From a checkpoint of a small mixture-of-experts model trained on Wikipedia.
Size: width 128, 12M parameters.
Experts: 128 GeGLU neurons an expert, a softmax router.
Below are experts of layer 8 (counted from 0) of a mixture-of-experts language model. Rows are named router (the router's row for the expert), gate (a neuron's input weights, with its number), up (a neuron's input weights, with its number) and show model dimensions 0-127. Each number is 500 + 25 x the weight over its row's rms, rounded and kept within 0 to 999. Numbers have three digits each.
After each expert's rows: a language model's description of what the expert responds to. This comes from a sample of Wikipedia text that the model never trained on.

# expert 11
router:496504521470529506483478493460471484488490501504475451504469499498470490523519485485508502475517486459495473481488463485479486499491508536494548523497510498532459536530503489525467518476522449510481490504531498535484452525501496477479491520503469511460475511498476521511505530523507447535472561546480481468490491487466524515503486478508531527534538513415460483499487510516540522521479
gate0:460477517489488484501481507521541458511516491492461541467531545542498491499525449494478463527479463525485511485471454510544504481474498500502513484486499511465507525475507485472499464551460499478536473510523509507510493507501477476531512502494501485477507522493495508513538477513466522500517521528527514475533503523518487541594490488504468456450530495500476470521507489501536539484499
up0:505525487459529460503457502516507491512513477458507455497469536496467517522475490505541541487479489442470461503502469533528510525517527503497548492525494484475475511491523514494456499526528500467514473515515528481500507516512524503457523487542499524516518454482497500492515530518517448524515521492522464523477514486472470471513471521484502530513464481472530559555489517535506478528510
Description: Comma-ended words, list fields

# expert 2
router:493490538462518564484518525505476494512491507503462441497523522517478491515501509491521509511504476497520515491513476466472477524509494501503544549507500528491491520491534515531508525521483439457470486492487504506483479516527523521459520516497490452508466560490479498497470510517561465501523549530451500469477522488471493512547502471502487547545513551473489510505477490498521493513500
gate53:536463501492513496475495507510441478530469520534520485462486507496475511548506488514501503462498494524528480512513513482544486475522513510492444518516476529511487543519516498494487546503522504482488495504499475483509454462512480475483463544563528484504438488499537530489504480492494525492473514514486536454485574524515489525486490497500499470485493483526516498472431502497490512519537
up53:523538546526495525494485515488486526454492453541535488510497489499473484531466490472480496471508462515527485511466473506491512511543462503527491475511540501486493488472485491489487465502551479539498440490516508529490494473527485530528506465507458497453523521503502510517490513509508467512498440548481517549510526465514477490509507481519496513511533458473481508480525468449528497460489
Description: Word-initial capitals, quotes

# expert 4
router:551452521489505477523506494482481471515481498524483506499516556510503460487522456471488497529492508508513526507512491494445496508480508507506508485511540539481475475498473552529513489539501457444476465514508520454514446516511519531454499515495470450518484539543480513492489533525525460503535477518487508484483499535487522466503494478464541510508519519510504542510501489493529506522456
gate0:517488511514494474494509507493513496489499498491458502507500475525506486523524514493525512529477545507490500470498475497495482501519502514539493525488515474440556471541472515515478482505493486474496454482555484483460523485506543502473512559478519473474490448489517521492549507496479486516493516489482502520472514502557488573515477509532462448508481486496525509477473516492457450519550
up0:465473501542488491511530495501518487509523496496533501502520543482503497516545533515484538494500533528494504489462485499488479464502511471486521539511527479493499496511462478498478502483526528523412481485531489493510507453511480510521489531480463483452474507478519490500521537492501481492501544553512492564517461545484470524498451492533469469494504531511467507478495497468512470546470
Description: Mixed fragments, dates

# expert 9
router:483514514482539463499457509446508509486504509467508484495513554497443533491474479485494516517504526474519499503523500466525547526471481516527507506489457522518501521528499538543484461501510432473485519509531503521485509492497499473483469477519472522503440523475500512538515503544507451507532516536465475510451485469478495525526494499526499491530500522528470556487495508473514502518513
gate0:506497502523478525514471531505503516502485451514457476501473481468501524529480469478552544478502465490454485502530504531523462477463441484500459535497448518509473517509505498504502513507479439478490533503492482521523488500495477499532494487534497519510534493475536510482457489488491501501506464456467470486526506499519484459542503497550546489511482462485506542478499525506501482532458
up0:496508522478460496506490471509502490507544499455518521512507517543496508464485477507446484517526447474510539547502515495486511528508492515464526501528500465502522491509500481536482520534507525513504519502472546508458470477536503435482501507479472454502484491544456495503520517515506503519489522526519483525514484495463522527466482470470436524494511499493463487472514477515536472498564
Description: Word endings, nouns

# expert 13
router:535463511513505534477517525494460516513495502534572495509502518511456498497512484489486527496484541537512509510468478498493460485475499497528515475487513539496529505512450524490470510487452480484485527519502498515547454497476467503490439523481482493473431519544538541506497517492514489517557526539498517501504506503517518521534530504495501506520451487482511496464482544483491493527471
gate0:526481533474501487484488531465495476496513465516479503487570505494492490542519505511536498458518520462508504502507474496522501501534533479488477515528477492520519526517494527451461518553520519519479466486524504461510506536518503552501507499570525494496508522533504505529485524519498505544456483522459487505480497497519501443502515513505500493493478496488480465505547493581483525479522
up0:529497496472497489474543498464464499543439492468502456535498478435483496538510541479540485526506536500501504534508492477451534532526485539507491508497509473492523523541541497487436504490502528488495475544514521512542501469496487486443497484521512522499522476500459506520509495482476518475502507530538485548502504524451500507492506499493474512484508508494500509526490522504507519556470
Description: Articles, prepositions, possessives

# expert 15
router:513486511500524491503515505486478467487517488549525534536491511523486528519509483467500504483497514466531495503434512561502489474485511490488474479475546454534518445506526458514497499487520464496470563468539491515487466496499513499515503531448495520516466460500498512509532519521483473527493500532485508493503485489489539504534480492496471511513503500442498441540498534489499472537539
gate0:542468511458486447472502547477514469487453511472491487511508525480458515504449494508507485555510496487517482568495471478486493526505507483520492526492455478515527545534522519500515450486509540472517494499493557509503500510493536505511507472494470502528512479472491516510554506498514524488501494500489497486479529456482469457475539501462486514528507465499498528523499463485495517549468
up0:451529487529503499490498530529503491525493511505509467483512541530497522525446509516488516512459498491522490497529519496519526520473460512520520531521482510493485520516471526470514494507523526509552488518474520497490524494511461552498512559505530528481481491528457479464499506474507469489567523463536510546442512474478490505518487510488501514525491494515525495499440543485489478561489
Description: Copula and auxiliary verbs

# expert 12
router:492490537485493515528532547493457494509508510474451497512530542496454509486491502494498513496477476465499504512497531532475531527507541521533492569493506473501539491458470511510516485493576495457485493532497509487486492497518491542461517497474489521508492534523497534503539525498532498473436487540481478480487477498513493538537518522468503530509512479494453524515476496515511479538529
gate0:541497469537535498484513479494488498512527454542496526519489492511518504479453487460516547526508525502522578480457475521505474470485477486525522517511482489519499504530515502449529549535520478472522536449472499516501494424494489496467511538483531508492483540513551509484483515483506495497491526483533475527512483530461507520501502518487501481529498479475512502534527509482523486483494
up0:575539480534488518459534517514569532469517522498474467459512505471487484473502481520508487504498509446469498460502523476499497490508466529556491469493487495472499461491522489515514507523532475482464492488485504472480547485510505537504513558487513455522480497525508478477503486522511518515507477456513493516532484471475482509492535504493550499527483462484505509493483460490506462523520
Description: Particles, past participles

# expert 0
router:489428515499527490500543503475502511506501458508498505523508513515489502489476501470485544501450462541498496520465503502476537522488518519494464505452535491527479463485549505472488454505516431477488526518546501460499487484522511478532508504499476499536486540502477533472522524494494502482442503548460488461499479485496484488494487527496494529514508481499467532530497487532495493557494
gate0:517501499549509466563475523521525505507482506486497506490492559451541518548508514519481522481514471516513476484520492493501517512568520469567510467513462517521462498536517487506462507516541517521490512492529478498471494511489531516478461521481516485473443498497538454480498508472538509511494528485483492532533466478511479463505498473514480483485524472521465492530498510534512479496504
up0:474516482474484486450513476501446484456541494522504508500506479559513506487457515478487518489484462523483484537484532513508494494452464488465526457494527422517492526467500494487515493527473501471486508522462526507509475459488498498531488510520495533510511501496493515543487510542463534517529427512488492452513509529542529502493520534490521503501509505487506510491535527468477481499487
Description: Mid-word name fragments

# expert 1
router:512491502504521506488531501490464530512523463502516529494519538520467497491498524454515523478528471523465509498484483490547519495449509534488500557479479499544482467502494495503478502504455459452519496500493518510532482479535471526495472490529486491462504559517512531512516576482505517526473497526476480483473498500477520524487501497500479519480458514553475486496478536510476518558462
gate0:531505492520485502487536524549538519504530480445486483513501506509461477497425451518477459524528486502482481491500484502501509499473481494533482491493502503450486556496509491454507532563501523481495482514463557511502524530511486507477462524490503527479522493471479486536530516513506485491501491508464485493492504486570497507478532496489500509486523481454477560497488485472495483538494
up0:498523517471503506512522499524480461489496493482499487521523502526493518532491496455472467537458503464512491481498477487491562513508523492462505515541478532523498473475505505535452488511489501533528547470466463450499473510454525468528535480534536504560541471510484515529521541521526539530503524470514495491512520484459494512493478476515504482521518479524533471502492502462474513520528
Description: Determiners after prepositions

# expert 6
router:509481486515471505477557515517436469511495471515440511465512519548486497467527547490530495534496485505555512501492494502471449480508521546496542494542522522538510481437528542523477530563505489513505494504524513494499461504502547522483519521485491470487471522524479508533505531481501486537494499510483543480476504521469532488483503486516509517537496524509512514498504509502528510506507
gate0:458450526484496491494503481539495494464463490480471466488462489480485500494523509482539526503475528466468533471484503493502526457498485522531467475555477458505520517487483461433484508470504511482460518486502479507497509478465499518459521492469488527494462511503541518463531485517488445511535479495505489504529478466488516487502455520471535488527524499488535510481484471481459499533480
up0:486478488532478464482477517467461491516495494551493519489515489519483514510499494498517503445509508490474488486521490526505504524468486562497476503533525474529510455489456500469459481494489479475489505475487527473535490478467453483444508482499499496525481527458515500491511512487487466516481485483503457516521496484460543537488503538498455491520506534483511575505487518508502578486511
Description: List-item openings, modals

# expert 5
router:487513524459540492513552501455485526511502496497468449508519506504460481513467487469488517492500434501510474505521513507479539547512523528546559478520472503506513481507471505515525488497523466467485483536498504452492480498472520503476521455503483530498478523492481541451496544528538475518499516549476461524497492486482448481514494516496497534488506470486465521510510495523509487535518
gate0:481469509493499463561473486478506494465451497501507491529489535516519524506492504550501506490505538510533527472492519517484490493516480502478486464542471509544522477523472494523503471435480533513464508550513480455458532488540527520501494482466491469542495465504488478506522488540494527528506463488487484508465500451477519490527494522485545502492491480518499567520505515491490501509536
up0:476493501493484476539495489494483473469480426522530476529518491494497526524470525572530473487511511539527541440481501488478513497530493513522499493521486532566524506532503514453519521506511508561477526518515482462481526491484524499487499494508523486532505494523503498495452522515478497508441503499478516489518491458513500506534491532503536506474498456526503487459478512511502540488532
Description: Mid-word fragments

# expert 10
router:522482498495551537511479469436505519521459526526478480507502545490469519518509452509497528496466478515521487498521478514470530557492504512527501468510510524521473526528532503515484440492511476464497489542527496449487457460470525521480500497507479511547439529470491497503497534518519462531536494544500528521506501462466497541482472502488504502515474481492510520501502483499510494496522
gate0:503476461490517497477496523510483542479486498505461505476453498537546530510535479466488533464467519509465532509455466470507487481494478513485470476525512489497486506516493513472500514515450479540551473495491487510525505526499464424511471517510455500487507504484460474454547505451504501502522477491491524495526478495522535479500532521453482513492489508476466483548518537491495506479504
up0:525510503474514464530506454507484538475546484537524472518520526479482510518501484530481445464540508489503513476507510466502486465515523509505456480425491551498499508511517521516505526514498527475460516512505514493460444459470526509494524459459501483504495483532509524494495456508489499488520507481472498475457540485490485517490507520545510499458511480499500503513487466505561509468531
Description: Word-internal continuations

# expert 7
router:534515497494537477543498479469475509496501481494516484493526558490469517521524494536486516487494458529532494484485513484478470493519554506514498539502521537519516484494523498514499467521582456483484478514544493471521466500512467488473502540467474499502464507505484513521517532503537482493498525530544485479473503500466497528504509522483485524529481521434483497497502529473496440544519
gate0:487500554528515521524528534496513509501514486459511475516520494519466515474506495482466426429487479511508491491488470464499482490494458486501533488462467464500482484522518507492485489494457485513477497468558456474525488510480503504504494523509499533476474462489506565508464504537500531483510459486522502496485498454497503500510442510495517490542518493484478440464512501500524515499522
up0:478509432483547471500480512495508470534496513475498505515496454522559459484491509523547482495500480513505505519478538526535541501496499482541460492499534497452506509502497482513497516461498505482530472523504519510485492493523549508495496449514538518458514546527517475500569460502544474508469512562513513509491500491514498472561521504466493486506501500502510505487491470478492512518488
Description: Sentence-subject pronouns, prepositions

# expert 8
router:541482524515503523515522478474506499551493519483492505482540505489479529544476498492488509524535509486562502511509494488525494499461536500515514522487499478488537490460533500470473492466448531477478515514514522475525503476514515511495492512477432477516474508494479503458500475516504516536532533507483539468466460470504546550529508511496476517537437466528488477487510509531487543515521
gate0:476504497531482497433530513497489457495531444519538479488516502503540501498491472512488484511480523505470481482500498478483504487491506500522545551507475504530507492514469489507508478522443517507462505514463496517497482456488459479505455479455527512497471472533515530543463502491483522520487527530506458501484513471544504498532516455470555536502488505480536522478520496500559482489485
up0:531457545489517517496488437533481516506509526510533477492489479493525467499494544509526484472498501485510503508512481484479498462459509521507524518500532514506513480516479505501547525476450487518529518481473445510542550493462487518491484517498512523515523532521534528502463523460499475443511488532509460498501529504459511487531489498482532556485495511518530472503533554505468516468483
Description: Prefix word beginnings

# expert 14
router:491527480475494487508502534472502531498533531500481446521493489484477509502544498516512535475526500514502482517497476466475516477518514510520513548494509502539499544524498491484498481486556469509490548493538466519522478502486445551519465517522462510486461533515498532539510498487532509496537508522501506508503540469505513499508526492485423484529476525520475545457461510465469489476490
gate0:513499510515506482508519515488505511523490426479488498500457475490503460530536508484487485504472507498487489507499467499530519510482541498504467475517507528492500530524479490518525512510455500511544487451445475480518509550524513496489500499506533469489459490444499505520577504515506491502523474495518576507516474518544498524545515517486515488517539536506491506478520488529539488511556
up0:521460465476462475544484506474519500466568492496475494456464526493514523497529516513513510499510480493498470533495475492490478484511547490524488502531521488432463531532480501496471480501479492463532499495539512485476488548481481491484508512541514494537498509455516502501496526526527459506500475564504510497550526467511504472512503463502463480481504540532519488544531519475486515493488
Description: Line-start table, list marks